config = dict(
    num_hidden_layers=8,
    hidden_size=192,
    n_experts=24,
    experts_per_token=1,
    d_expert=480,
    d_shared_expert=0,
    hidden_act='swiglu',
    moe_layers=[1, 3, 5, 7],
    router_score='softmax',
    normalize_top_k=False,
    routed_scale=6.86,
    balance_loss=0.00268,
    balance_bias=True,
    router_z_loss=0.001,
    init_std_router=0.0144,
    lr_router=0.00304,
    vocab_size=22709,
    norm='layernorm',
    norm_eps=1e-06,
    tie_word_embeddings=False,
    optimizer='muon_hyperball',
    learning_rate=0.0178,
    beta1=0.95,
    max_grad_norm=2.0,
    batch_tokens=131072,
    max_seq_len=1024,
    train_tokens=640100000,
    max_steps=4884,
    dataset='wikipedia_en',
)
Below are experts of layer 3 (counted from 0) of a mixture-of-experts language model. Rows are named gate (a neuron's input weights, with its number), up (a neuron's input weights, with its number) and show model dimensions 64-127. Each number is 128 + 24 x the weight over its row's rms, rounded and kept within 0 to 255. Numbers have three digits each.
Before each expert's rows: "mostly gets" lists some tokens that are sent to it at least half of the time. This comes from a sample of Wikipedia text that the model never trained on.

# expert 15
mostly gets: ".:", " Binomial", "):", " |", "–:", " Kitt"
gate0:086111140128116100133107162147101142096105130142123092118149134143139131130140174072100110126116149134091094091164127141108127140169115096092128165130129141136144099127134132136141141130107198
up0:122099159130196139113127133090144115110140166118131142151106113147154124127152123137148121099126117162159145133169136139147122171116176122163132172112096122119110107131132160103066135124112106
gate1:117108128158127103137172112113124154141124141180097128063109142127109133111126131104088157095100160164101163107126091092156128147147102111176118116111153138154140133123140143146143146118126157
up1:139129113112145150141119134118165143125123116096149138169155114134136124115123123145173122160152117109131099139126161131101126093104135100116149157122113108105121122145110132076126105169137107
gate2:119140114150136129133132181139106168134138115151109122145125139139155140171159130161121120152135132110112158096151127143144127168138141144090089107145122123111101157135132124145142120152123162
up2:138145093175139126115146182181130144086137131119118141129137144111133137165168160170147132102097132127142137099142110141140144127142158127098119089147152133173109088094116112146180112103157103
gate3:123061171096119129132142159091096155133131133141108147124079156088187204118137165158130122123111175132147091138134127111100141147120118128109144157118158106121158119186139148126106096145168112
up3:133147093095119138149109155107138161091153098120125115157186113137116124101137116100086133146135143128139144095160092113144096143109098147153133118134097160126137154138130160098130130093111128
gate4:126117132101111127115140119167118228102084109115107149119117092116095144123099155120122123130135131142144157113107113109123140154127145126128144161098171121152150133135135163134134117141128115
up4:136139147093136123099144126144119193129106134097122130124113103090126111114130147151109156115158132164128133114100084127132131165128121105156157139108144127165144093124144187135115126119154130
gate5:102117136134104130137136160143152192100116087115108114091131123176142097113145133143120110113155089103141132125131079117093133157132143180174139119110180143111118134095126113147124145109103134
up5:161127121142168125076103128134153123116096129136145131167133125107132123132130153129163131169077166145143140152137196129146143096186151076105118127110068144161118152142174136115121160151107095
gate6:144105125158101136111130123116117137156113129147120169149096127161166139127128180115158128144130111141130155111113105154121161139127135132120093073091154185104118120139155140178123071124141120
up6:132154149122173090086185120104153131098151105102134129126141083091086121145114117135135084086105142144103097130104141149112114099160159113122172160108125098165129127118106112132125142159112114
gate7:120130133146134094127109083129161138124120158180075182122099067129136158141117118064104091144148125104087104105127098120195127078090137109137102124117179135126139136137144159088154106130116149
up7:141153119135098142160117139136134114195121126150125151101091146100131098153134125078121134160152106143115141112135134127098105092129111155122111081101168096137125118101150080114162165108104132
gate8:154130156105107135174162103129151117080160105107108131175122094126190087151109117128135124079140133147136145131106126136108129135129116145125122113092137105100131097140098099104143148124113079
up8:114115145106101152131175135118169164087147157111134169166162118101190143148115109136113143114138171120143145108071131136068173126118128112111108112098136106118118120145140125140155132115155088
gate9:164133118122118129141165132122172140172134127149136117114155117117091152147119094113133138145130138098102075101158084151131104153136122132155115111128124138074160126134117124135160181180167141
up9:165139148122110127131161122152142146158128135166122090101130122102098138141116115132136154148115155113139079128152089141128118122124099109133160141146141127113185124124131116122151140173159145
gate10:122121119120153120147122129118136104135183120147157133146138157137146156140144074179151135093138119125101135177145159120113142029151108159118144094087113136112150108109125093087140140167120140
up10:137119123168147135160103119138082092134158134174117144138151136166145144145169112136126142109130105139127140157142167125121155091115141142109140139099095141139168091117110099101085120157094136

# expert 17
mostly gets: " took", " played", " began", " died", " wrote", " described"
gate0:140164040111097147145103137125176083129154121144147127106108126088197161153119132151119093178133177140088145124087100154150140120181133129142141090161112130165128141125121149090131131135094119
up0:121190073122133075140125106146154127127115111183179092128092140100165135119131140142113098163118141132100157117077103109153150128138145138117150105133121111095153140106148138120096112159104130
gate1:098083128116075095127114102122109104134116129132136117124141111122110190149108138139128129121118068131146100152093106148104102140116091116153128150099136145141136112105138117095124083142137072
up1:084128134109110128135121145118103135113143150175076113126153119130155164140130155111127175150126136104153123145128157114116156134082120120116137093130139083134118125135179138124159154149101131
gate2:097120155125169083133109085144140134133166147178139136126154153112093119115104120166121101136135179131102109129124133133154141118083145101152100078131140123163155137162108147136143138114143113
up2:150119129128118123088129163154145111095141118132108158125114134156120143161115116150165165128127116170091124123115137162070141163189154114113148184114092166118077143091137094109175131125128150
gate3:160127118158133174150129111112112143113118138138146162140137096092125169138122136131144135122155153089131117148125109180085144139141103122155103138081095144149161138144109138133136155120150129
up3:153109134153112157103129145136137137135111142106128109138152181128168148122077112160103112113104111134111119173133116109099097140098134114128123146120147085105142122129127090095155129163127152
gate4:101108118167111101133132135103116121087111138141127131122144146136115149133149092104201132107113094129091092107087119098152092151099130188149121136100124118140115150110155160124135119120165139
up4:096158116130175164126166145133134126162123118131139149131117119145156127111082129152135100142086201104172157143124130139110176095135149118142120059170117166140163154169072131150098146089106113
gate5:109141121129111133147154101104127133159125121139121185138137118146141141108143149121135112088148180143146089156143128158164125138111132139142166144109129094132146146116146149155141139115117133
up5:124114112148163097122104100139126119132155114091163104114120128112135100123063126143141121158097067094084134106118118119118088091094162150106103115126122124092088134132108088125091148113132100
gate6:106164145118158165130155092084162152132137113121114122154158152122175121119154141139139118180137097155123102130130076153105092122153147097155144125154146125112140165105118131115113132116145109
up6:101161119124115122102169161178094071138142162167103129122101131113119135128143144166152137168090116115136152136148128100111130118076149172137135118136124128122133086116142104122125162110186096
gate7:133114143107151148124132125100183111105141123113142099114139118080127162132167122172144158117136110158152174148163123151087151110121111132161139132135102131137122087128101134137132102100115111
up7:125112095120124125118104144107116119126142145163136145121092154129131127160127081156118123160128122164143170115141155093091141071138127094134123126100078135130157107123097101110126168124171118
gate8:085096146144125115174119134152115124135114113121136133158112145143128084113136154102107125108126160151102093154100106144101137153137133159148133138096151142104120134115101141076132112135115126
up8:121137135126149083161150125137107137136068116085136126136113097160112121121164124125124196153113168141108142093129131158139086116108147180112142162166129122154106140153103121123097133129131137
gate9:144126137143119086150119134139163100133133111151106126160136150107097137147091097149072113093141111129159105165118101138114111159101065069150166152119099167127137116173136121124109098118154173
up9:119134120070083113161103136112125134123118126126164126111092140172131131099149145147123129143141129081141115109155136091138168099138161138083139112118122144117100111103126126090139129134156146
gate10:170147132153122124178110146110107182182137126138133126094137097149131144125125133109068111124127129160094116125136134177099157111125156166174107110139112127150144141143130146112115145100109105
up10:142113111094122156136118118119107123093087128099147136187120177093127130110154153142160114145094130104119128130094121143133118151157123098116123140095127131135120121102142092139123120131132146

# expert 10
mostly gets: "°W", "°E", "″W", "An", " kg", " pm"
gate0:124095169119137124120103117187111140114104126150160098127128115107089108149121120088143145135121144135185106108142106140125132138112123099123102118154128122126152093089131170143149084144100172
up0:112147132178109120124142112099119109129105135141087142090132114169178196087132177128136131094097114100101125134112135136133154134135139141113159154149130125126106149132137107125117150111177097
gate1:139158119099155111134176124164170125126115129103162128162137148138135119110127159143138081116125146143160101120103103146151150155145163120091119150105099074126100150157138115139132117111095111
up1:139129142134148110126126105133157084125134142106158133128157146141123096111132184095103139087092167149145126111080096145132094117163103138130145199129090096135125149124136122104124092129091115
gate2:125152108108153158161132111124093112122074104174113162130132118122106112131116117139107153110132087096134160148139112138148115122138169115153164139150101129108114106106104098116156133132110097
up2:126154134135108130129123147091115146163104150145116160129159107086139140144097111139124099152138105137104131167118126122092119127144110126092158150078151126120135153129178095098157133142133118
gate3:169133146143124130122091087083151136147156122135077077103127111124155125165135112125143140098118162137161072135110134076166132132128076133115131132124096113154124150085112114102158123102113105
up3:080137139135094115125170110163122103121141107119155102152100126126092160080106138138159136135116143129100162103128093135114149118141144135131150121119133147135161155133133105137090096129113129
gate4:110113133112143141184143111174135212178141115135118130129143122127168151119131116102101132151172136134109104100128114145161112107090115169149129114089107124181115140145119118151128166128120138
up4:148121137124134123127139131141121114125069182141158091136115143136108117137126112116089133118125089164123152114139146097087170120151129116119082160140098098117140103128122101142119135141124120
gate5:138129137134114142104183058158128126135139150149157129116095141142087159108152123079113107139135078104180142124170181119164124135146120099133168113126183185174128123157144107093112115100130135
up5:118114126134122128150073177104126121136121105099109092121175110124167107136127117174132140114116171158103124138092069135080143129105155148113088154138069088098132138100104162148163117149141125
gate6:112130124146090102118129149151154127151141139068122121161081087144137136152125144105117161140094159133122163141127127103147149149120109141137145136146113159133162142134159161135124089098090081
up6:103101119125136120114115120112100205126129118084091131127091131124089144137153163131100151131132121146100157166087151127127154081146118127128108141154141130144103107103133182125156085128121074
gate7:114141159087150139161123112124160122102148125129098174153087132160116128146150178133134128113102133100122150135118069144131146133097108129141103111117113111136133140175130216121110133114125126
up7:146106106172110138130116142166112114174107100120132120148147118155135095100127092133142166155135140125136125138108180134125117118113178125089191133133122140130132160083156061108129142151126109
gate8:130076112130154158103147155118150144125157144134116123118143153092151123125171140137100126116175166157096119099114116114128097140103138102155180145095138084175099120147121134119147156116086133
up8:163193135111128108107114105104155115119129090098111063115119114123106158132102159128125137105135091119133159171154140146131141099154112121117114103125166140142106099111129154150117130133148127
gate9:139117155135158119149165111146122091110171167107131108127120105099121096096108141140134145097143147127172134103127133109166151144150167151132143126102138104128049139103115123144121082130082165
up9:132120094152134131103107173155141185171124090121168146120126182147162153168118087108133128137094109119108141119115115098112075142123108086114117074136164136094211128104159153131126122129150125
gate10:128148148123198130153116146142132104133131117088123114114152102133167122142141119099102128154116109118147082134119093097169106160113145122125113109117103111097098114142139081131056163145150128
up10:124139162105192155145129134148143128133096119107115139125130124182138156155131084096127136148121117140123086146128092102132111141107139138139122090129110125106095122146114112127076138164121114

# expert 20
mostly gets: ".S", "omar", "č", " Amir", "vin", "kes"
gate0:102099108115086101119130175132135115138119110100146131109129105113133154138106149134139131152111127099142126111137124124154128132161143136126119121113111147117113102112145154109085099138127087
up0:149119137115170147155154112076175155143105156097107135121146148164132098139124140096107128150143131174122144146100142109172117121093141100131102123153196123107121103162138113118125116138139120
gate1:109139130149149101092102123155147119121172038144110140137127136112123142155134118183158165143125155170121095131120164109145109146070194123146111165118084157125088082089148152151145124146104157
up1:135143074149137117113122121117132087127117176167119123065169117130133107119115144157065140111131143114099129085124125114145099097150144106109113107146135120137144126126137113119116149065096128
gate2:170137146149107142118094137131151112141161120173117137139118134091130103134089144150122088108150104110135116104109135131112151162118129113141106155108146159159059092113127137100128119085182162
up2:107120134107133133126135120141126130168120146100171107124140126151152091140111094110122128092109114100115116124141078111136169081146191141125106147110123140141132115152089152158135132144127106
gate3:115175130116140140153095156080146116150106152149135132135146139133120041131103112132152125145099105179117093115120100150101119112125104132176098129152112149117088129170110091133095100130134091
up3:123141129113155115113134164134100117084087107183133116100136117141122117130135125149138105128118151135182105094097159078076146126125160108147122113096112148107145142155145130154132138158141159
gate4:164113151112101125092119117118179105095134136134094118150111081185162106131160155197109107116153170143153125131127129152155158111149111118155163105132128131116115095124162133142191119165142113
up4:167116157133114172124164152099123150122114135146136113110093116117122103131187105130081140158126138106153166162069139142083120147177154117127152131131131118126113164117172138159151122167111141
gate5:117145148109106141170156135160114098119134143101163115107121111138132149143113085124116160129093099117127139116138124164167119120152145166183102161115134124156118145095124119150117114102138124
up5:106123194159130116129068080117126095115114174095094119155142111205133093096107152133124093104121138118139147116121154158100154145178141129115140152134151103106142140144095167109141120152129136
gate6:088106118109087155101084168121123171120139107120170138110143156161093146130127072142153151131080137131152108129156136153112131125115127147125137141146127161119124116113140152111119117148145191
up6:107119155084147161149119133116100160140178175119120116115127157139145119165132099141126159117151089130107152158135141154136149160111125164135129124140099087128124133125114172125136129151114136
gate7:105158116110158118131106138121134128148154120130131122096077123102131124126150097139099099160139117147107105117103114081130109188112122117102114148172110148114092110140088112145131124119099074
up7:098164087127095133146167122152104156091107119129135118132156105130128117167137100091183106139092111122143080149119109137094081137150142134103085147142127144133104142107113136147145105115118137
gate8:136155085120091130148162118107153119137157109144153118101055153124106142152159103136100121143149127113123122170162141108171090135126157156140121117151115114101131150109148177151171134126101099
up8:132153101126096085144114150115135136114139111122115160106111150106123165158129133143077123158126137122100101163137170084147062153149133127122123137132123104110141155126140142159112137155113094
gate9:113094134088110113128134146098162071164153144117117141107157119150105107109115134126117172141154108119128142179089115138100132135135127142110113132165139137123088122197140095105116110172109116
up9:128150107134115104137138136077164099132137121107156127161142118154132134133149145116149119138114106124156118175124122162115092166143116136103112153105120136122143182187143171124153153124172125
gate10:084119135134128124135136151089132132100135125131096137136142161168087141132127168115084147140138096107109168137144110126142119114124133149140113126125111067116112130125090096155153149169121108
up10:158105106130102120085143124149090121143095136137157121128092126096160151126133118164107117120167152101143136169117102164092136127100133140108100147147139147160126158075105135092110101097123151

# expert 18
mostly gets: " which", " who", " where", " when", "\".", " while"
gate0:125136123111151118128115158118106116145152134155118192135119157138135136112099145093119138185173115138138138134119125149074152169132093098112109158100131109091106122142108116139147149144109149
up0:081112160131123145155150086154104141144132156134141134144158122105103135132109104106138101088154124131108137121136126100149118106119139165118096139091119151151104139120193093119132078111119130
gate1:167177114154121114140138131129148137162120126087124096113111078114119134118144071139124134115160118177063047151118107129152129139146123129127150131109172145158123125203134139124126134161155138
up1:128115125146143098126161126146119105154133176140146109111111085138101113114147118140169116112155095168103093171115111105142131154121112121125152123109180173148160111170101109143117136168123167
gate2:150135151154111131145123106097126148167153130134137122157127100119095144158129132113111151129120123203121122170122116129158110127122167095100171148149134115136134157164108094149101162116172129
up2:157091147158120130144116085130096158127127168149146136179158143136126131119115155141140158115100139118155118119127106135168118115145112066119138138157127124134079109139088104166097143114137140
gate3:105122123127115136070116115115144133110143117091095096104151113134139129161110126122094126119173148157114109101163163145164107101102112155142117148111103134096116122142114160124142167112117135
up3:127135136156122143086113094123155157108130124164106095137147127143079155129132098098126118169114109102119134122167103089126117100126096155123167173140149143108103145141133158149146104158121077
gate4:143127114092069126109092149143142079117188123108128111149134148101106131111120167116157100093119136125113108162148108149146183136122113129115077118121120138107108139135141142113147115130126177
up4:123099148134122116120164119133104151166089108144155139147119106137114135125128089121133122144159119146120100093139127110143121140118101113130152132166090124142135151147128143144103136131118101
gate5:102151124106116126160113106113114160165105132144105115139111161159120138131123131148114129155142118130116104127158133128204144158131099147124163138117133154142150195104132125158119110129134135
up5:142109146137092167112160143115150137099109119133124098113122132086110129134092113126088093128120157130153117103091156165114128117156135131100143124093156118079117108113161125115180135133104142
gate6:147130165150156123133149186161118111108075134089118125115143161107153132137105120098125131164135077148118121117108168115142119141106164120146081120107147130127146107125130146139160109121181182
up6:133117148144163102125145175143149104114123134114145174114124155102139149106115145151153136144129144120110127113121132127136121113091178110163115133130128136152125137149149121190195122133134111
gate7:136128163106141120122116122134142119116131132117115169110123104153079151121121122092109120140157163094100159151124143117165124155133068107138104153098094111125073161134138151110156119140127141
up7:131136121135125155136174164098135132121140149153143093142115149130170137142147146097134122105118095140131155150104160115135124145117109084154141181134127155127134146121115104103160137148135099
gate8:184147130175131130104132107127139132118147105110103138168125110141129121118097107123121105116119103129150162175124115120121139113121123141166114139146137121129147145134102132146147132143108100
up8:152121156183157128164120111111106114145167159126082144131108157147130104111134118127128104124149109126144160130147126117154137122112124137120143051130097146134126131183140152145140168134126103
gate9:085144114159131120113136114135154166120104142142133153132095116090126179119138119168136134154175083119120146116171171143095142166127115125095154200158132119158112087106116150138159120162123117
up9:174135129128127130118127150112085106149159135111114123126142127121109130180139162120127145111119162162153085143087100122196094086140112085125120071083134131098116139167108133148110154116176140
gate10:128093152107139112139104162131124127146155168138134130097115099139081163134130130144141102123139149115152115082149117132112159116142149118152142165134121093095113104127133103098127144151151147
up10:094158095134102147158144156122133181163137055133089117146137137133188104079130108146109151146120103104125135137119124085132157120101132139128122135149118110134165129063157106108112125104104142

# expert 19
mostly gets: " |\n", "==\n", ".\n\n", " |\n\n", " ==\n", "==\n\n"
gate0:116111115114114114185130131126114103158125110124116103116137158131126146074148125168152079115128140126140121134121103104141150156100117118113118142135122133084124123180148099124088160116147169
up0:166113125124161124109155150123161162103129118131091113137143121128116119145148119131132138107151085121151145131154140150105105116117144138112192112133137157169132135121156147140136099166150126
gate1:103130157136107092126092090108075164154137152163145164135135154075105143133126140119131144121130158134158114122122162134103150083127129147159162139077152099137137176113102125088091144133113102
up1:118089154131127105111105095147079137152147158175162180175143128064116136118119142116133149112159132122150119148103164171113132087148151132149145108105155128128135140117092124107137149137131110
gate2:133150123097107134124135158119105100149119136166151136109186162163148135135113183101129073151111109126100137084148124128108112162127129089130081153085124149122119117176136128117109120096107096
up2:152108131158144130142082109111140129125124164126113120149087136122146124145152067185098183132150141145178125131124124161181142118122136164142127119162148118123084120097116121137157136159152127
gate3:203073095146127187154120127117124156101174171110157133133119111163098088110148138104141110113123114100135152127134137127143143123127130122149108110125114140108107139114130120130133167127130110
up3:108164140116127099120144153102141119138033127138129095141151137120147169155143154114097147160128162177147095122095166126127094136113172140125127115082132173119109106135134107130122113112095149
gate4:139153122166107090105162145110138127136136118160158096126105140145122126138089142119121101082113084148142142108136088064140094114091075157152143166107107138071120134166157118136139163065127124
up4:151122118154154150077102141150128131113125143159106152091167141093095109133152134178126161131140097122182127092116143118111097098131139175115093104124113130084154102131102116128135103161137096
gate5:156175133111113120174167115122161147148126153088130117129146160116102146130140146118059143159058157167111149156145147102127133147129120133148124131146141144078142125095104131123159117100126117
up5:116083099158145141098092104129097107117168121179110148159116135147136095096089099117130158110174091072150098119141139170126138095098157122109121161115138147156125145156094142140153140146135147
gate6:143156128126168162150136148116147153120145149092133132150150099138127145116111100174142129138129111129143139141152147160100117131108151159140135110108116150132075104159173142150139141136116132
up6:154162127124180138151101129112137152103140153139131128117122118150155154160124125167152113136115128135170126166149126156126119131107169124162124124113088172086126124106163126128125126131128106
gate7:130130118166118157147091107141110134090115166170168177138083121121128114142138120119116108082104157143108123094133116172105165124132133147111144137130149132113155094091100120112092202153058119
up7:116163112107089142154135123129148136113142137056096088101094146107140145106097115113127149133145144123129144088094098142130145084106135093147132129138130167145150131097152105111140112078110145
gate8:171132130138136135121153081110103099127078139161108127116135129102151141153122125104122135140148106145096144171140119153112139107145115157176176130110172107123167115141146093088123107145120129
up8:100073159129111106123113173156156153156161096110099121136151107168095125112128123133130111121133104140152164107136167143150120149137130115096120132159069113133091131114110150152128138123114112
gate9:105110120109110120124126151139151106138134155164120140102132107117158129147107120125143075126151159108050139107105125145161128178140166140151149110151118101104137135129111148125116111117115130
up9:118118130126097109143100128133149167113165135165135133114116133130146174146116129172152118109130150106095172134127128154141134160141165184143135111156131104146118149148171137149129130117099118
gate10:137117126136082119164173140106149105060119101128158160131143137160116139119127096138118115146141135134145113133151120115148135139133117110147143156125148128127086131146110142133176150133102103
up10:134111116130107116151172107120128131061147102108146144103114131167093136109137108139102106134146148130099103113142144106127139155169117138130143133130156135145090133139128142154147145119081112

# expert 9
mostly gets: " and", " or", " but", " &", " et", " But"
gate0:133171114122118107130130149115121170154143132127154100146082159131113121121158131105152138078166146143173150141098143102137140118112111101110136121139107136104141125178124136131131110137129157
up0:130080149135142135120127113148144101110112114133100149115185108122141150131111116138106114193103102116080117106152112164126119141142149154147120122115151106158118129091123124123118150119123105
gate1:191124144148114122136141133119119149177131131120122176105148116136120119155094133120071140131124123143148177164105145138143191083129144149084141102135151120132122163113164124108171123113120102
up1:078131100145149123093131112077122103125118141128131122195148141135146139112164147153176100115161123105124110142117086141075117159156139101145111161117117135149120087166109162132117090092149126
gate2:149101108138127110167130115147155141145160126122111087135133109107114120126105130121110165116109126130133140127178147150157119164116126094153174093111124141134128192110074132145172086096138098
up2:142107132126144120132146106120155121146129138133121155125151154110103140132139137093119138108127139177123189130159099133135149141103106123124158088102123117163122146136148155113203119124158126
gate3:135106092127098169095120097127160125152145141110186131155157117127193102144127118102136115109117155114154162146204152130153104174161130102126130101165151110100173149130121142154127146136131161
up3:126123073140145137111098109112122112145117119097159114144122142102146135116145110140172128136105145115115137170170168161145124131126149108110169114103133047133109133134137158131145120149125131
gate4:117099120164108132107168080161105121100146127101088133112142143125160129132097096153129120136122169125152128129116122104123108135139115108171158133111114109169135122166116153108133105141127100
up4:114098113176137162110104121145191150127075081112104095123194152166086106120150131122127103145130143201100115130163146120142135106143117123130136117159137110120110125103144116180120116151119128
gate5:097129163152110130106100126120128126118148117112162119190114164164116116110115134109126143134151156097150179104124143119151088165130122135129143141151118133104148159214105148192141138122158099
up5:116110096117143119151125126152140140130106093161102121103135089071168125130162150146101084106118123134109082118160084141118157073098106149117130137112113115127140098085159124098156121127128118
gate6:167158132136143094113167188164114110133129168124116129100068104134145105112135163134138139147093114143076114110109137105158086129111126108105080141138167188105098166151134138151096145144132140
up6:149078105156156095129138157127127091128096155111089112125080100143130118157119143169204136142094130122098160130141125174114148162116093103094108119129144143124150111174145139161120135114090150
gate7:122096107088129102140139127138118093111193086143051091102068127111155120125113134123146104145150105124162136177107132111112120117118099104096125124124104143148137155150151138090151128176129105
up7:133173167121124105133137130109123129149133152153136129185134158147095122150120101126143129121133133136124140093128115128181134126128160145190126117192109107120147118138119115178139087130107128
gate8:118071093111173109151103114119130132088150161139149133130139126139098118172137117140182152095170098109122116109119128126113136083139108100158164065108106154138088135132119144121156128127131082
up8:162094120080157147136152167144137123168141169129123130041081153136129177129153112081125134090124164148116153120175136141130160107115165162137120112132174149124116098167148137127145093158125163
gate9:151148179120150119116099099150155100121122146168131162101135141157129151119133107135123155077131128133157156176140084135082133133120157105095143133133124121115135118107150105149154138157120138
up9:119099102148139117119122163134084132133142078090116119156120159131114085129154137123153133153123058111094093118146147115172137105148107147164099187101130114109162116134130135150086090159149130
gate10:103103118166119139146116146129110154138126108163164158131131146128146138138132105121155145119130150079136102112114094139180091083123142127146113138087130130120128138142108103156163112132133100
up10:131124165121131137089154079121138106150142138115100104082105113098149121148133125153108102135134166166107129157112137122137091138128121129142139101183123093148142103091105179112118125126144131

# expert 16
mostly gets: "ically", "ually", " latter", "ially", " same", "ently"
gate0:122119089136167125131072111082091153165127153099121121162099119104112122179152113159142144112128101133141139147113144051085131104116116124121142156129162122167131124116143180142144123134113136
up0:086131136098121117134092126102124140111118143129150135120102102104143129112152140135101103161127093154113139071117134105141117098103126112160116117097122148121163139134081110113119140112155133
gate1:107139106144124123099133107124105128121157120139090137109138165091118123100115111117136143112104168127157133120126150125144102154123148130140181138113127108109111157176120134105143137117117099
up1:101112154095136127086123097147128115158135131107135125146153159135171146109135141147168131131161130128148146128208175102098121108149121108157141121132107099108124119158131114138130140152113148
gate2:141120121129122140105112137142139099106136141124123109121117137122115115108111121100102064139115189150108135123164115110137112145110106122117102100139119146111137140172130121144120120078146120
up2:100120078117068128109110121078160111116141118066112111138144106133106130139133100139171143139115130118135102089111136099150104139154131111152165099162109133110131123134126108148118117105148094
gate3:103153105110117112144145111144151108126115124141127157154150113177144114169112139162080127137133105108071183139165094146131155104120147115136132087145114122178151098154100107147128135139132139
up3:147129123108149173088124100146088132098102160143150149142136169061104090107125118129107112125103083113135158120133112148132115128129169091122118119133120110141120113158128164101164104126100159
gate4:148146128143152100155131115158143131144153150190106101104124139057094124089120120124128152119123154126101123107122118105121104123114161132132122170140117143082141143148116136100150155112132164
up4:141115103133134081136128145071133136138153093134135161109129113170142148112102168100138109107104150146133151150096159121152124144114137110135159164080113179134131131117133117124137125138124112
gate5:169120154171118132134192094137142145117144150107134142087134128148111126102140137159144098157080132129144086115121142146091117104145138157132161114123135084114117139098140089112146105117128135
up5:083117146116140103108082134099142084141132141074118142138123076114130124129140125175116117109155119089195144133125132102135135170111071126106142164166140110153119154122121108118111110130080137
gate6:114141100114129115089112144152123155137133145151071126100129139104119121122114140179152170158175151165086136115117149127128150142091137126149105105143105137110122133130161127162133139158148132
up6:146111126107102178134077135128100140125102110131141104056157162176092165128137150109133122108120129129108113134114132153142078141122118117128079095141149111130130166171144098149120095122108117
gate7:104111128120105165191156164128144117110139142109149072140109132103106122128103120135141172135143121139076144134147131146140139136142133159121119127108121118136107095140090149169135159154127123
up7:119109096122146162157160121102129080111137095111139117107122132111096112081127104123109195107191127106104111116118074153126088148116118096086136142133124131144118106119148086131103153148118123
gate8:111123141148116154140122153123169137162074185098106145125120128099072084110142133133122181172094125125137118109134144143181132105130104123138088139118126132087125165173108140148160115081141178
up8:101133125143109145121151086131144173117134136078108111159127122105100099097100153143123156095133092171118128132142104113128088129117112136137130150109097126111133144098107117140132145075107140
gate9:081124168072119118123088110139137101126092089120148131132131125104112178145071153132118149182109125147139126120134149146124203153111134135164112139152164120156129149132128134119109140126153183
up9:143118141103135167101093104132137110124117146139153136100114104178111130140113146133157104136101120143119076126167129120119134151159089158142149118185171127155126121092146145086078152154138166
gate10:096111158148135116140116148116124141122125197152117136165152118160126107112117177087126096173093127129117161120172104129136156113161146151130142118149146137130172124113101090136132127118090093
up10:135140120131131155123160110113134130139133136118119151117152156100143139116130141105130155153135126129107187115144154129111145104140164135130122087170134148169156112164176137090121089161119139